Experts of a small language model.
Experts: 256 experts in each of 4 layers, 96 SwiGLU neurons an expert, 4 picks a token, a softmax router, a shared expert of 128 neurons.
Training: 1110M tokens, 4235 steps.
Below are experts of layer 4 (counted from 0) of a mixture-of-experts language model. Rows are named router (the router's row for the expert), gate (a neuron's input weights, with its number), up (a neuron's input weights, with its number) and show model dimensions 0-255. Each number is 128 + 24 x the weight over its row's rms, rounded and kept within 0 to 255. Numbers have three digits each.
After each expert's rows: a language model's description of what the expert responds to; "comes after" lists some tokens at least twice as common just before its tokens as in all text. This comes from a sample of Wikipedia text that the model never trained on. Tokens count by the router's weight.

# expert 3
router:142168155171155132120122114145178120112093117144138139170121144124108146128120135117070115178121137152140151131173128139160125134146079130126144164109107150119153135121097116102108168151083132165137158117092127143154166151094157152119144136129121152084095190155161112119124108173133116109151138084158133124098121097131125186164171153149178124162172122143095085114139096127116107098116157154089126131144107141087076159148118123089152113173111117100176159116131123114140108093129160093145126154156129115146139087166108159117156137117134152122133085121141136120162146127129106136167111139132139080093120116140134095151116128126135130152103129124121088148142146137180121147150161131132137083128141123134174151147135123119139137099102105132101157135128106102129139149141115
gate0:106150151119128147122127101140134085100138157129153136098117103172124127152119108173146050155110136121088114132099154193125101187137102118137143108109135135106134134169118112131122166112134148112120131131105139137155152163103119106122126184106092127153122133152098118078111097126124145129096109130138112133136106109124098097161131092176113108126155185132130127094112125099109107127127111154095163169135105157119089082120144106172128085098150129155142141117117174100097100157119127152162128117146147124111191124110076138091143115103125103145132117183108131184127084117130142126098120134134121135098103139140107099161129099142147088112136156094149117147105118120149103174154114153131149122128158151163119152113159143106128170175117127098131123154124133146152132142143130
up0:153146133158102103165161163156106136165130117173134202114097159188113130145098154151129112143078088121165077119171140146149073130136135120122141116155097135099131099123152123139111126101111156092137089092135103123141138122139096119142125091119139107106137128082107151145144088106121145180134116180118133112146146136156125107132102125124078107139107144102130116150132124148161154107135133121169145119118096071106155121113127115147091100101144123119128136155137138096117157108179136132163114094113150108114138130100115142133136128111125147116121149157148113173152161145085137152156146168101127107122114083108111101148133107146105127169144087112153116130100131109126126145212122133079130141187102143127104143122104137103130114128143109102120138153144144101130141093125146
It responds to: Infobox field labels. Labels and key words in biography and taxonomy infobox lines, such as Born, Died, Date of birth, age, Genus, Senior career.
comes after: "-", " (", " D", " Born", " In", "Personal"

# expert 63
router:115122108103142112133136127078099139112120120111143121096093146125187152105129155107141146116132153168155151112098143160189133127159122096080100087130143153115149150099083106140141118138121104089130091120118152154150155149086078140139085135128122148151117110104132133124146105122147132163114110119112161148148140180133071136090128121090101142119145153138141138156085145118101132142120119095138114093096139170124176098127143093131113121136110092130131119128139125129144169160099143164178133161128107103137165129108129155149130144150172158085122144114177146170155087157130122115164145122103133130117092129149120092102106089133143110136167090104138152161139104115153123138098091196103119152128141132095102148150109138110143142141139139135086153120107114169130125162106134
gate1:101105151105092114126120136080157114143137138137134165112121134148112115108124118102115131109141119133116150086103143144161186111183153155170143136139124103135114152131131179126118146134109156132091108137135135141129157128151143180116086151142141152145093116125081113144108128137093158120116103096103097119148157120115131111144117130120112155119097123127158137118115137096096145110129128124095149146129103152154192125121176110181134133085147115089126127097140173125197136152138147109154111107142145123154124149093114123123146125119114142145126163129122111117147127134097151159113090090116140140207089139117161139158118120108091114142143157147143092131123170162107109127088098075108099164149134139114141082117143137200124127141126093122167131136104074160120154153134167
up1:121191100093128145141137092142116159156097127100124122112148112157156112102148145127133135140053166123072154136115112104100181127111120113139120142096168119078151109130093139090154170132104128143133121132110154165117126134171160093129129152114115137141130092136103113175163146075151128112135147118121140113174113119158158136134111123094147103129129113102088158124124131107118151141104132143143106125125087098060151143142176144172110108130125111175092149151118132114118095117097136140138119136115099126147099113169122116124131111132105113124112085112159160133131116118174116112110108110123154136121135093145118115098150125159139130114103143139138103086142091159157113175176152170153113127145114156091165144113105133108136122126141138118110150116147154087136109075172168
It responds to: Proper-name title words. Capitalized words inside names of awards, institutions, events and nations, such as Best, World, International, Royal, American, National.
comes after: " the", " The", " of", " for", "The", " a"

# expert 26
router:105102169090148121153113157143110151186109123117128120170139172168117112131136142155115156137132103130132096105151128120163110145102142147120150116151162104127149139142145140130142120131160128154099161151146097112151141102113157138111129144173129093165104122130072116136153142127114117173171073098106151121150175061145155125151132128140079124090122157126096149100143119165094120137158153125146106145129127135100128159090115119122100115103119109103131133127136155134123139108158093128093129152121125103148122115163130117132130110105109098109108120083086116128115153118141112136103120173133180092109135105104166143106125133081116120127153102124095160144131140156137126157132182131102133185141126142125123076111106104144142096122122127148106071125161164072140063144156135
gate0:142141137114121131097131129079174120176165129132148147151137098098130100135113130096143169120122102116089153119139152158159116109140142109117129107148100165102146065134101109128108172138107095140148095148147134128110150119136134139095105148121152161123121121145142117115132097142140151143128120148163170064095170132128114128100128143123117136175115173156148097133123123157106130138129118110101123117111127098101061134135110147136105112147162105124136154154151078134148159130116116130127157113093176138115145163148124113105122143092128162102157153144185125147138099104136127142097140125136109086129183119142141109134116197115089120136121102130081125115156063086129149154133119120103089133130120153124125107132117138087122093132193121154171105154136141148129133154166085
up0:136129112125157123120149156136090129149103139109098098155125152122125156109149118156106119128122151100114128113099132124116105106145120102112097124127173145153069130103072129108146121148115191142126138140101143111119133170091098102131094091120110102110117097123180111138118101138125121123123152126107156115118132149108140115157136122110081095076120135092119125091132112166107120105133145121084099136113146180090164164133108154102143124145146127144149094178141132103129149086115127112142141166130085095115175129141159135124147114111132118125123132138111129120117175116112125144137128130137133182108109146118146113143141145125082136135152155112083118138125171125114113174130113096109157124157163132144099115129157081122099163095069178205063130081122133110130091120136106
It responds to: Capitals opening rare names. A single capital letter starting an unusual proper name, often after a comma, table bar or "the", such as A-ffirm, K-atie, X-indi.
comes after: ",", " |", " and", " of", " the", ":"

# expert 57
router:161184139138157129081143115139121114119181127171126111156126153107158119152133104126109132132100118158116104094128096098173124131128081144158122105145117161141159124123146112092102147192150160141182104114122124157135107168136097137133114119156128109106079133148126107154104121086121099106099139123179117121117127159108095174136133106150117117163131142115108076119161166124101132141130141151140129148139174147105152132106143114124149182102180122127155111153116146147133083105089099134145091155153140127070133089158096156119113129135109110093118091101108120140166116108105165095116092117157136129119154130123109147119096113170113149125090125087117115141108111131159076104097159130165133120120129127120115128104165101158118148085112110122154159161148113129136128101130121
gate1:104103121114139161092128150102162138113177123145152123113160116135152127173144173157140095087125157103099108085159133115194105098127128098133164143169168127164179125101113150115151096082129116117118120179158166119136119149187102146170147075124146124131119167128122116166158161163141127185170122121142160095183117150148111150102107103123108134125095122122124134130147123129121133124113113164122145179100152131114135109101167079098114106149122133148115138119137100144144138128124089140135157148088173098134168116141133160126136122131136180124114143128166141117198113105120129126144155124097105095132106135155085152145136110131158101111085122112115131148117136171118142136101140154129101146167107123145113127123115164127116161115139154125125157118123142136130114140146113
up1:111134103084117146165084125153160128124140148153125125112107122167121101128132132131112169107138128122143136095117159133128109115098141083167145151166130102156132142149114122156158110173136132129142110081150134139151097107136133127167167101120089144145096108138132125129164137151113080146130101141116144143087135097098142122132154126145143169125087128110145149086140129157113200139120087128130131134134130085105153120125114059123154101125154102118125121116124134074132151089129132208122130143125133122119159105158126125118140133119147134098104122125181129144141137126146148131113127145124131144151112112092109125153156175070168048102116132120103144159105116117101126100139159159149156108179104161121118127172127153149116150081147103150113161087181144129108123138126112
It responds to: Space before numbers. Space tokens right before numbers in infoboxes and tables, especially ages after age or aged, years, heights and statistics.
comes after: " |", ":", "|", " January", ",", " November"

# expert 23
router:125120130102161109104122111120138129152094132154139111143156110118137123119129150113085084123134129139136175106165123111152123088171059092125096109130112133095101105116119130159120157135107089119147143083114111106133120140122147118090048122168109138153111098125151112122153113150116136139097106143102102135088103110108113162147160157140143144192147158142158122164131089131134114133114143112143129108099129110127114100158102153170166143159120132121156132119117108107103149094119110144097131160163094122149108128097144140085157139113144151117131077157133136135169144138164139156117148119097142140125153126160136140195159122141082126066149168158131120077146128127119127152143135127177119140129104148126173169174141112109141132148141169117132127100100126145174136106149102
gate0:102137150160107112100131140140131100121160125108142119126138144093095133136146164091154118122126096185127108087131113145101111124144117150096106160147122115119159108097111132124116128143086104103186146151085104111098117137164160122125133149093109132118110173169141150113140124105124116159083084125126076088136135100116153144151083124145116157104167153097158126076170108157137141156147110172129117111112089140126102157136127144185136163157152117119125160104105125106064076066131168152127122101104107084123124143121129154122094115123093146092154113126107158158157105135105167132144143111164150123105125117133117118074171128154095162078096124149154097095131128114121103117120134155123127102146129119141163151151134141153144113106144134122142122144117150125153119123129153
up0:119131096146133138136106143122117098127182093136105085131153168134099094141145135142115110141135145105140129127121125152122109155103163085150128160160165132127154125124108122143115142107137139097096176161125108111110138075147113155132138116131127182114146161165106126104109096092123157129115127112138099128129077090169121147127151137152077119097112153110132113059127130126136122104109115158130148129165113145138120137123098129193128103127092129130134144142127108124122116086091113099165131140110118103142127112106140136127156128129169117156126096123112092181137114137113115113114111167159108097147102091147135174122140125106174189174143100155204086122106154126129152146148095160135146158101144129152109152136094141169119151143134137129146145122098141140109062084108145
It responds to: Time-period nouns. Nouns and adjectives of time or order after the, a, his: year, season, week, time, first, final, last, early, age.
comes after: " the", " a", " first", " his", " month", " second"

# expert 12
router:104121128103108162133151145148144144115160122145114119088126131163135091139073101173171135084144174068110114144092143118114155143145109110092171096077099127137083130123143157170091125104093176142149111167138153110144096145135136109167147096118181142075126114140145153120126114153116134140116147147117091130148084097144111101146135120123155130140137158076171132173143148135149103104118136087126118105135124159120115103097118089092119107145141132126143134127088132097137112106109081102093116109117134109144114131117147143109150113088145139116110145126141109181131115106118163136122147134136134188166136103161101107144123157150141152131093136136138108143104117149132120158119152170105115083102150160127118103080135151169144112135161127106154099109134168134106150119116114
gate0:130141125107097136160159129163123114161181114156142157161156114106176119165112092119141133133083130071160087118127150140128130130187112182139132120108132124097122112123142139143107126111098158097144122155085137116107153169125124160108112138144097140110126114098092103155130094137131130170151107099170120088168130139140079134166157155180149135136103135177123145182110103143129144137090147131149129140115127137142113107155123128097130117125125123145154127153145158122164127144161151134117148149105162128168120130123110114099140189119072112091134118150111147069106075145112148130120126143152146148154134100150139133116148126104118135131149149145094105157084119115083136154161129103121051124127125082163106123149131137131134116118117131098145114164116134104082144120111120
up0:138128123148122130112172147139148135140183073148147138145172104100138109177070128141116143138118120111078081122148145135129152148118109098124155136091121139134107134132121162148124122107136092146148137099127102111158120102152177116104163110120106115107167113108120129145156150135156096195104146139120132107135136124164137086118101111136157106163107107128176106164141123152095134120162139089073144071171163139118149097139084136135144165118159161129140096138123148136136159114090138139142126137150123132138131125147114089150193128099116125085091122121114117102120144156128156143105139130171164122111111121115108142150100079108105149118120187131118130145123130090122106108110135113119095182130180100113108137135154130132132142095133138123144093174142116120124135107071145
It responds to: Foreign name consonant pieces. Consonant clusters inside non-English names, mostly Japanese, South Asian, Arabic and Slavic, such as Yas-ush-i, Pun-j-ab, Aus-ch-witz, K-han.
comes after: " A", "o", "a", "u", "ak", " S"

# expert 31
router:151130113150120154124152112154156110112141124103119095167145180125122157155136098090093110149136099152122145105154149091137137157149112144182139161143113095127137142120121136121079098175128119167171131117129120136129126115094151099081146166128118122116117102108094110156137112116125101144170140154148172143082124137130098169094137090159098109104103158127123114105118102133150087065134139094156095142134144149109097133159135153126162145107142117134082116103095153110134109087095111100117150102156136156138159108193093148143093122122149106175146089155122142111140139174098112143162127082139147100111097145123105166107090144132119124146103140106110127125112082137129115142137109120132114077113120137142115094128140103150095088111080092135115109143101112122152112139113130
gate1:146085122132109096129126137126131136103133096127139090095122082100104125104115123145140124112126147117116154126132092109134178103157123116144068114138112120133137090092130125200115100112108057115089145126119133104117143109143124108123135124112122149114120118156136122087097124120098126096174123115145121108123150147137136081084108129130150164090147166093130107177145103152129094089108138150170081104160082153095169111146136153134117166084113153109105141097157125189134152124101132126149131145097119126088152090103125140131090094150126141131121122158127135127146146109096095089149115126115144129103137131110143144101134132117079122084134113134121105169104139171133085116144137120179088115140153153103108113146136111157086149171104110102120126122131127149128180132167106
up1:091097174144126123122137146127128128126147109143130123108150115123111116116143138131117174155082156141117130167130107117101129176146110139122113126106056122084166116140107131120124160130116116154072126128137123156132119068142129130117178166101121138119156124114125179128132122103121093129141117131123170109129154140093135134080105106127130114133150118167160108117163148114134123154117123113092141112133100101124141104121085122168138139172141132150131117091083109131154146138116110119126118112078110101098109149101140136140100161109142106127185159113113152109133162114152081099139110109147123158161114142131139134140155155134114114114170141122119110104103124135105075131117111074120102114094081179141137144134188102091121100086114129145082148116093109109074110075162091
It responds to: Coordinate and unit notation. Symbols and digits inside coordinates, unit conversions and superscripts, such as km^{2}, 51°06′08″N, (°F), UTC+1 (CET).
comes after: " (", "′", "°", "^{", " ", "″"

# expert 53
router:139158097098182145114139106170118130107127125145153145159164167136124159140153150133108183093157120155100133088130114111139130191131123109095138106145140113129135118097116154155128072156098099163081101145152135154142144149131178117129106123153107146140133121160104107155134124082097131144116076154139144090123143112126119142090165117138123140143148164137090154106152153127126104147132139181170143127128120161093159158099088135101152153149104121120092092124108159113170098117154144099163153109137117104157099103139092122127134151155164149086155128144120122131168149109103115157122108092098146158130140096105154114119119134124126138145154142137117127110139127135073135145156141130103155165112127095096112127129162156122119130088097108134114101091105084125180129132171135
gate1:161162068141128147112139175122146166116111143128127104126082158102103113142112120101110139110158168119133111123130140132095115177115137160133130141165084143117122103098129114132136086127125103173101148133109139143144154139129159092146126098134147120161143093159106107112155088113132114133140130167136125149129141149113126124109095101138126095120162126146143077097117105139121129170162138142117118165150129165117117104121133131108107150183099121134112088121062117157149146154132134137098113109176162122136106179129124114146160086169111105173123139138134110103137123147125145121083082171151151109103138149171129122103142139139129119128137140116148101100157087138146098125139175060128125143102123115145130161142120153125153106130104166107109153165126118062160112137180167
up1:125102092122131136108148140138158133093124121134154076193151146130155119102092119128086132118106170168145098174146122105089100114106157102104160150117118168141114154129100127126127099134109115165113125161110157176111114132105102125164133100119162110147134116120124105139131130137173114127120110089112127132138160125122130136153093100122100158109127163083088112147127127152149146108105100160114168112118141130163137115174147101139105098134157120164089126111149141097094132111127113121132158164149116103090178089122123096179123106135156088126193128111129148098118126136157147110109104113130092116152115125126150101151152111115094177088141147155142096139151110163120167152157187113141122158117149152161128124116095139093113126118165144126163142109138133168171106140160127
It responds to: Year final digits. The last two digits of a year after a split 19 or 20, in dates, tables and film lists: 2010, 1963, 1998.
comes after: "20", "19", "18", "17", "–", "16"

# expert 54
router:097122097106190114117158099146154106135110138150070151149139119118143137140137138120119159122117144101117155123085141143182141147100113117130098120156169095108143142158153123111124114146114119117161158122156130118141127144072076150182130152117178128130139106085159146127119123140107140098123135110113169113121124096138112142179148119150146069147121114130087092101126119106119134092126119147128149101124152114103163107141185135145149096129130129147106155151123125119104090111120112108112146139106128123138104136165097111175131122171112156127121121119116131094152104165158115123103126146098133104119109120108102144172130084077134093150136145146136084169119127131068117092116130151105170162119099174115096096107162150109088141075155130124111145131142095093133112153146159
gate0:138116130097178126129131156099114096129146109117145113148160098108101127132103143113141121121099097135104156146097108158143102084115127113139138090146152101158144125092105145103159134121092119132147141137128099132170098122123102132145112147100108154118091158119116136085182175136163165099109144096141127168147197111088139116130107103068162147154130129120153141117101089120132142098145148148109118168128103086123090130149131132120106139139146170126156138157129150166110089109068130126124080148115173102142103151109131161117111113125134145122160103137103137170150137116131127177118162136164116126147138106132136107167124150154104113136188133140146095164103133131149130094120074144079143106152122135082110131152084135146153167142128115114097141088129156112149135095131117
up0:126120150152119111128151097175190137140082126100159137136122143155190137168122141104144134120140119130107142115110136124151094093154125171111147153117112108127079131148154143111116135115138117146113147114112161093145095130103145141124132124128143081076146146131171142138153125081115103125106104170130108150115052126128117128142103113153108126149139157142119132119152086169137112139098155067140141148099126175147092156110153086147109189129190153134119135167089153119163139138133103159148103145137091098125170095129127130152148124095107095117131111131097106105119128119091134163135109130102155179122150127126122116087156095186132099128120110154150113114137136153123123114093146147124149151140136147152127097139102105135134130089114095125092124107131077106100115150115126
It responds to: Markup at line starts. Table bars, equals signs, hyphens and "The" opening a new line in wiki markup, such as a new heading or table row.
comes after: " |\n", "\n\n", "\n", ".\n\n", " |\n\n", ")\n\n"

# expert 47
router:105128131134107162091131102086146164142097144123157125121126140118110122115136119157107106163131154154108141114133141099113095192133103135101131093113119115076147100135141148131167102155163093072164133072096167129134108121137147147104112165173147110083107166124116129125139099129132155126153150132150104112112157102145089106094160125122153099143094176103120165114116167112162157140164128093145106104142111116106104145109095157144108138154137108101127151126123155110093155118081114148165167118161144125174164090134096137109106161118106111134130125147137133137139107163125154142098159141152141106090093119151132133090127117140108161140122162123104145083152116091088127107137120164112164160164136155103161106126109143154101093134128149175137136108111091154108129138146131
gate0:139138115170130119151135107139137115119110111142106124137152148132170150130147121135124149154124136139136138163107100094105134122170136153107083117157126136095167102123123126125129139129132117079138156160159070151116122116116125117140133130110120080149117136117081110098119136157149177161141087097136146127087131113109113094155067129155094146167142155148093105120106129070181111108104125133121131141118108124144112112114153146094083128139173161101171150155103114147121141100100120170122096133101132120160166172179132143127149122106099141140134125167132137105150115139106144121115131123142145106172080175152094116179146120115152145140140119184120156143163125147154138110096148108162152091109108117118130098155121156157140162107115157193126127146147135152173106140138087
up0:114154168087140104134135143123137089112134129131129157059118134110136137131153117082136108108123125154133116081126159137140116139135113197177152127105084149123103149076123135107126151170117116144096082152120141136120161102128126118126092152116162152123127147180129152095173093157094093118110144138141121129138137147140145163099135063150160097118121132113133117149121129140163138142125125119139125139107146143111161152115127093109135107143125115128123148104150127123147123102094104157155115141147138138136183112065122118098123146069118096096100123139163157138137077141160147133108053159135107117112118094128156123113132059108176107103117129136105139150127092143114141142120119154131118127114145138168148128131150167120124131094133174113084144135091112117134145079116101
It responds to: Small standalone numbers. Single digits and small numbers in tables, scores, dates and counts: Region 1, 0–1 score, born 7 July, 4 wards.
comes after: " ", "–", " (", "+", " #", " −"

# expert 19
router:131135107167157108089110138161157153094122089166135155151150165169142118148132168171128101144120172132095103103117089094143147121155124123163135151147130094125149094122137149096143112095152127145096116114135150121133146138125113140167161162109093122156118110133110156111159124117137133134110152148113127105118151179153165088144176151166088142140091134137134100119136154103131148104124118125123137100148166112098146153142096175135085103134108138112104157138111148117111090128118089115154110141098097098101156111162141165117100182111132105145123122091098122145101150110117102148154162143156124103114085119111114126126134126073122154165144140159109169146101101161098129137144149165144155088106102153135100144117142099149122150090099114108132069167136135134118123178158141
gate1:155139153169093115109132105139120104126083139142111098106117149177152132087155146144073120161110124141165149124130104157109096115110128126147144168144124119075089159098156104149131096106151113156115142113137128115129147125127112161129151130152120111124140121125133153139139138107131166044130130130109120149143140171063124157112133188138129107138136151150136059113129127136111153091151137109137166117174125101101158107116138118153151082102096167148159103115098122104158149127163119110118101078160115127128105123179118126147116089116106143154129147121166111128107152120087152164181130135076118136097096114099113123133148133089125091113139112149120114155105131119093138107094118124104111130146167130108114128128089101125128124113057106133131124124118089129097129132147105
up1:105149083141160128087112109160113131131106114164141112103113094122097165120131124174077126155115093158159135119093142094136140163134174103136121127131120156100154153145141143139105139106100118186168114135111145151107099164165179109135133154114117086129081116131151159107140128136166113118119119101129145140102079101132113155137110115174167141123089131104126133114118143104175129102115106125152126126133126138126149081140127173115106134133089154118109127132069149187138102127126095117124081095136141145123141174137088133141117103110147136132142128107080167176107099107130122103140121152141102143114129145140187095120099122120124110135094148110141148140115131133135150134106093128135111123098111074147167135121172152093076112117115095115147102108079100127108098148140141
It responds to: Dashes in scores, ranges. En dashes, hyphens and minus signs between numbers in scores, season years and ranges, such as 6–1, 2023–24, 487–488.
comes after: "1", "6", "2", "3", "0", "4"

# expert 5
router:115166099108184160122168086131152119161152114158108062105116095138158144104123178099133119140139144121096102136150153161137094118102131153151146153169132118103110152114121086135155130112097106152086139144096151120118121124113108141146097136153113172117123098137152126116101116105101124164129108143122121170144119114146104122080130098123110119147174166145123123142139116143102102092113116150140078107120150128116118135089136128101081106137088146109128117115104147125145104111148098174147152155096109107134146109119181125094126129128106180122121160121115126158114111155130091159127160152084148149128134141136152102114145109158138116099151117131093151163167167138153130147137098100089132088140124136164170127162127123133115098147156092114138065139096128107185101131155136
gate1:165134112133162122105115109143107091112130141152129151102154176109104088127135136137134110095122154135122144114141142126167084150150107100110131135122129097114136164095154118061129150140119149125116052143106144116135135145132110151133096125131138095148090048173141096129121123147138107146183086158134119146105113132125102113127153106112159091126132124150164128158144158100132141123087138073109104136108148130159130142138132123128130087153167161133107146140119118096140109143124188092164138141121115146105146135120124137128160163111138158139141138134116103143123118146138108147098143151155151091105129140150157116146154125123089154163088168109114134116169114151115101093093105118122123117150103136182103147131117136129092117133150126038131112137143110097133134200155153
up1:091175152088092167104146138098110084099105148154172140139138088129114102131159144091143119115127113131113134149160102141118128092075125131119117144141127152113125077187155095136119122134075153127098133123139109144181085139118099103094147134145132112121159148107174129164144134160113115117141116123133126134133128117100121112122090149112163132159144143119113123068106108130142145124132102081101096125112109133109156099123104134165076182119090097135138101122121146121151094080124173111141112157163140084129098148090118136100137087104148152140093109155124118106146115086107149129118145143124116110125185108163123150157133110140157162108136135136119183151165124116149130119128160102158095118140173118134155109161146130099117094145167139153100130115131137101110127155136108
It responds to: Table totals and quantifiers. Row labels and words in tables, especially election and medal tables, such as Totals, Others, votes, Democratic, plus quantifiers other, various, another.
comes after: "|", " |", " Total", " Conserv", "urn", "%"

# expert 51
router:109144134141158162120149096135116105161118135145133144165141126110132124136122133145092141108127120139120114080159122103092108124083134157160151133170120092112101138149126141084077121109112135122134120145150135138096121110112139104092102142132114139124137109118106110131160122075118081163097131149137106155138145099126119147084135068145142104135129164076112108113147126158179064091152186124145126127124167132150102140122156140154154114088157112146109124125116147151151168078073095150125177078114098135129147135140121082129120116115141082106116145103116149163196116101091104125119142138119140135131117153126141181121132135168118155127136151091138138142115105139116102101118105120183112158161137149159147106149148110120116144122132124116166140162121139103159142100178150
gate0:119149116124081128130097134089109147152140137084126098131124128092170085138123132166121101118119143131119123087159087142100178123142093131140155114139127112133119145174126136102100154098095157094143133122119143121106140134116144134096150103148153114133152084119154147136106181148122136124111139154120146145103118128099167149092131139066101118133116097136118141098066142104147139097126162158091100106118142140137099144143119150121191096121192115170166101144117122144112100093164158127117152115121115135126113131129128126158137127092151125128173100161128166166065112133127113142118110136091133186089079141113135107113128131105120137145122157143137132143139186101156107143104143114144150126157134140091127096139121139089154171106158121152152117148183103099135115109149110
up0:134136148079173103164103157109106135110094129112094116127125104167127129132112168159142140121124117112159108176134103143075118115128113128123142103131092151132180130114120140099104157123084133129103144165140121136091103135143148132133074093107114172110188120148111138152132117115103137092155145150124145111181109116115133113128102130173137104084135154168152097158110122125125147131143109146173159068158147188116124140108103120143093153106105130125117153113101064128099161139185149091141105130161134091153148106089122099096119130125123093115124129141089119110116115095124156109117100118128104086102140122128124123130087121130113152127110141107109162131109133119094132115113148092104130107105119154184164130139133132136148123138169154162080112109161129144153117153148090
It responds to: Census statistics text. Spaces, digits and units in demographic and census prose, such as population was made up of, households, sq mi, racial makeup, percentages.
comes after: " |", " ", ".", ":", " of", " and"

# expert 62
router:161125121152158143120102145086126147148132118134135135153137138131164105131067097144095103131112151132160140127117114130137113133142099161093134121093139136116140148118101083147104097161172162069161160131103167123135113116108113120117139096132118079184097104086119137171082135125134102107090101128118117142143129132118159142147127141124128137088125123083120115151136134140115114156097079138071099115125111117133102142120137147125094133165123148104097134134147155110121132124090092145147130103137184117093160134151107158138153108186076086115123158115177088158117086169101108120147120150157125158106113159137151188088123138175116115139135117120139075121134116121151095123145176152140095109120126129130124117123124112119102095085130125134132116120103156155117130122079100
gate0:135179092142124151117105107115138144141126165171165180118109118123121143132141122157115182108117135105078096147139102154114089101133137121137111170108125123161116152103087131108109094138130143135094155065154140159153086156115119151082146106157132134167132109138095114145091120118072113120120144128127087124103135168131121137110121122112179117112148100100128073159154148111163127129126105106117118140092126113144114094127182131143126124141115123147131123129120134115147107164094120121092146153137112177120134173130083143125090116137155122131116085113116159135131093118175108125132174087141119169098134131162156172099134172129154122144105152112123087149161123138157113140135123102107139143147126120174093124108126121101158128140150154166157136097080116170114154102134099
up0:135135098171128127149146120128095119078123164188094150121164142112200112107137152099111122145114097163135108143142146130155153123110117129119147118155143125153091090138105107146120142115090139115137109141151129147151141154148106130102089123128124154095128120088136103107185119095133133172133092157140117096131178095126143121125109096154145160102171148161148164129145118152127169082126131152115145087139121155123145090131118124117127165132102107143133162157120142065084072155185114121104128104133135119140130158134131108121162098072137170138133135133161132099126130104117129108142097106111135126173124128094075086130142126150144117136123118138112126131118134150096117107132141126137134096136108119137117195162147132150112133153087148106166147146141174094151110139091095
It responds to: Capitals opening team names. Capital letter or first piece of a later word in multiword team, company and place names, such as Columbus C-rew, Union P-acific.
comes after: "a", "o", "i", "an", "ia", "on"

# expert 52
router:108113181162143159134076116134137152124102156106128114158131165108119145166149146151102092079144112125128134087148151134131151096123121133160113111125123109109137136106087152078115115111095139176105177129077103110080147129164139132079161162121132164092098170136089146121142132131113126140162098091128148107130144113142133168108170148134135130087176132105109108144150140120134124097138152114115087157138147137132129143129131108094178158161158158108133126103106143120152124143162146094081158160146110134132140137105076146124093144165130099100121159084081166106136169162132112140126150129123142086128125133202106115135136124157149109166127120129123112145123117139111118158136129139146110164111148178129139148142147135127102146157114106104112118100112147097108096125110145
gate2:112076144121112176124141116134154078168117121103141105111127141174136103145125145161104151114131121127144152169105120138149156157146135110105137139156154113100084123140139123136149122163148055114108100116128162107132138099116128107090158109151126095124110120161117158153149131131144137118153121148107112108075127097100125142152130090141116189095148116135146147157098112125100126091144106108098128137107116101121144116152145128124163160132144092137130151127154104136120118120087172076117148149115153105109118116086097154124146120126135082142104127095104127111180191139144121098117121144083090080155163119130100162147118120084098105102116101111101121151150120136091126107122158110146086130180122109110123146147123108172155139126117146129148112125118212128122130141116086
up2:120116112109172137159149068176141114145141101088145144110115146122119140134128148098094111081150119131145063145127083121145190175104096116134111142129144136146156144123140155076149117099098134144126096135149135111108126132133176142116141083089132112155156141100093125128090162154149138146165125132107159125136133122129134143148116140134120128148148109127157126106093159079129122155115118143122128152184199134125144078153123101105111151116135139076174160126119159135115135140110137114141103135125187136132143099079125174129136120164100174164120094139098172129130121137112133115136079140127107162099148126115133130139173124155129132130155139107088120162087090124150106142102142086103130128099175126138143134112097126067118134135150128126097125102132145117131112118118126
It responds to: Starts after opening parentheses. First letter or piece of a word right after an opening parenthesis or quote, like (now, (east, (aka, (PNG), (left.
comes after: " (", " \"", ",", "(", "/", " ["

# expert 7
router:129129121129113164116142134135115081114115109145096148133129142103122117107137108142080148128137125145102112162152109078124107153117137164104166089181140100135122153119132116127156173118163141108117121102137128120106104183166109104109130103098118113135155113096152127109127117170152126172143166131105110089135114116139101123160099111137115162136146129090162150159162118114181116148126098107158149144099109131158169166127107147095111130156143155082118152174116124126093124100150140116138128121134121112061177125129127134116172130120103092120103147106190081117136104170075149109108095156147125134119163137082116118118160152125139145153084141141134114103175141130146118132129159162137135150112122099103100116114145123115144111140107109135142082164147124070076122106122100
gate0:114101109136079075111148091114128111164108106115119082165131099094104155120149098068125106086095085089150132102141118174146091124166107131160152128117121150104103126118150169103148086125123138129136151126130102128152092167116129134139120114143133126155125129115171150142162131098150141135112105126112047112153059154139090111140127127125060123101126154163108157128118138138133167131138062165118141128133107123133103124161135102112070158119138130130137104143102139161111158086135114114144157152124139098121132130139136113144118107127149116169165114163122098091141112145125107136115114118158129141134169131144160139098123071161126124140108125133108123102160130120137131109080165091131147178105176124120119118108133135157158115153111093105148127118141143117154115134129130
up0:108156122119150151113112140139154102142123112142131096132152172163194133159133126140143142142145125138120095122145127179120162079129104109091141101135085122163108138121106106106160134160133126111171127141156142124139149130110098105087124094111076150087117135122149096111124135155088099142111118133136113136121149121138118136138143171120142104140145110111105112165125124150168130156098104141150133182143113125122104116096098080117132139127103118134146104155125163131144144128135107158150147154117168116072122088125118146100152131070128124132146122131135119120171133093162127118148140106152179105139142125132146117146176091137123110187106145164129159197144130164137149122157172132158106107124125161131176121150085150105121080138095099089137142119158118132169119189153108
It responds to: Germanic/Nordic name pieces. Inner pieces of German, Scandinavian and Slavic place and personal names, often umlaut letters, such as Darmstadt, Waldbühne, Helsinki, Lagerstätte.
comes after: "r", "b", "k", "st", "h", "l"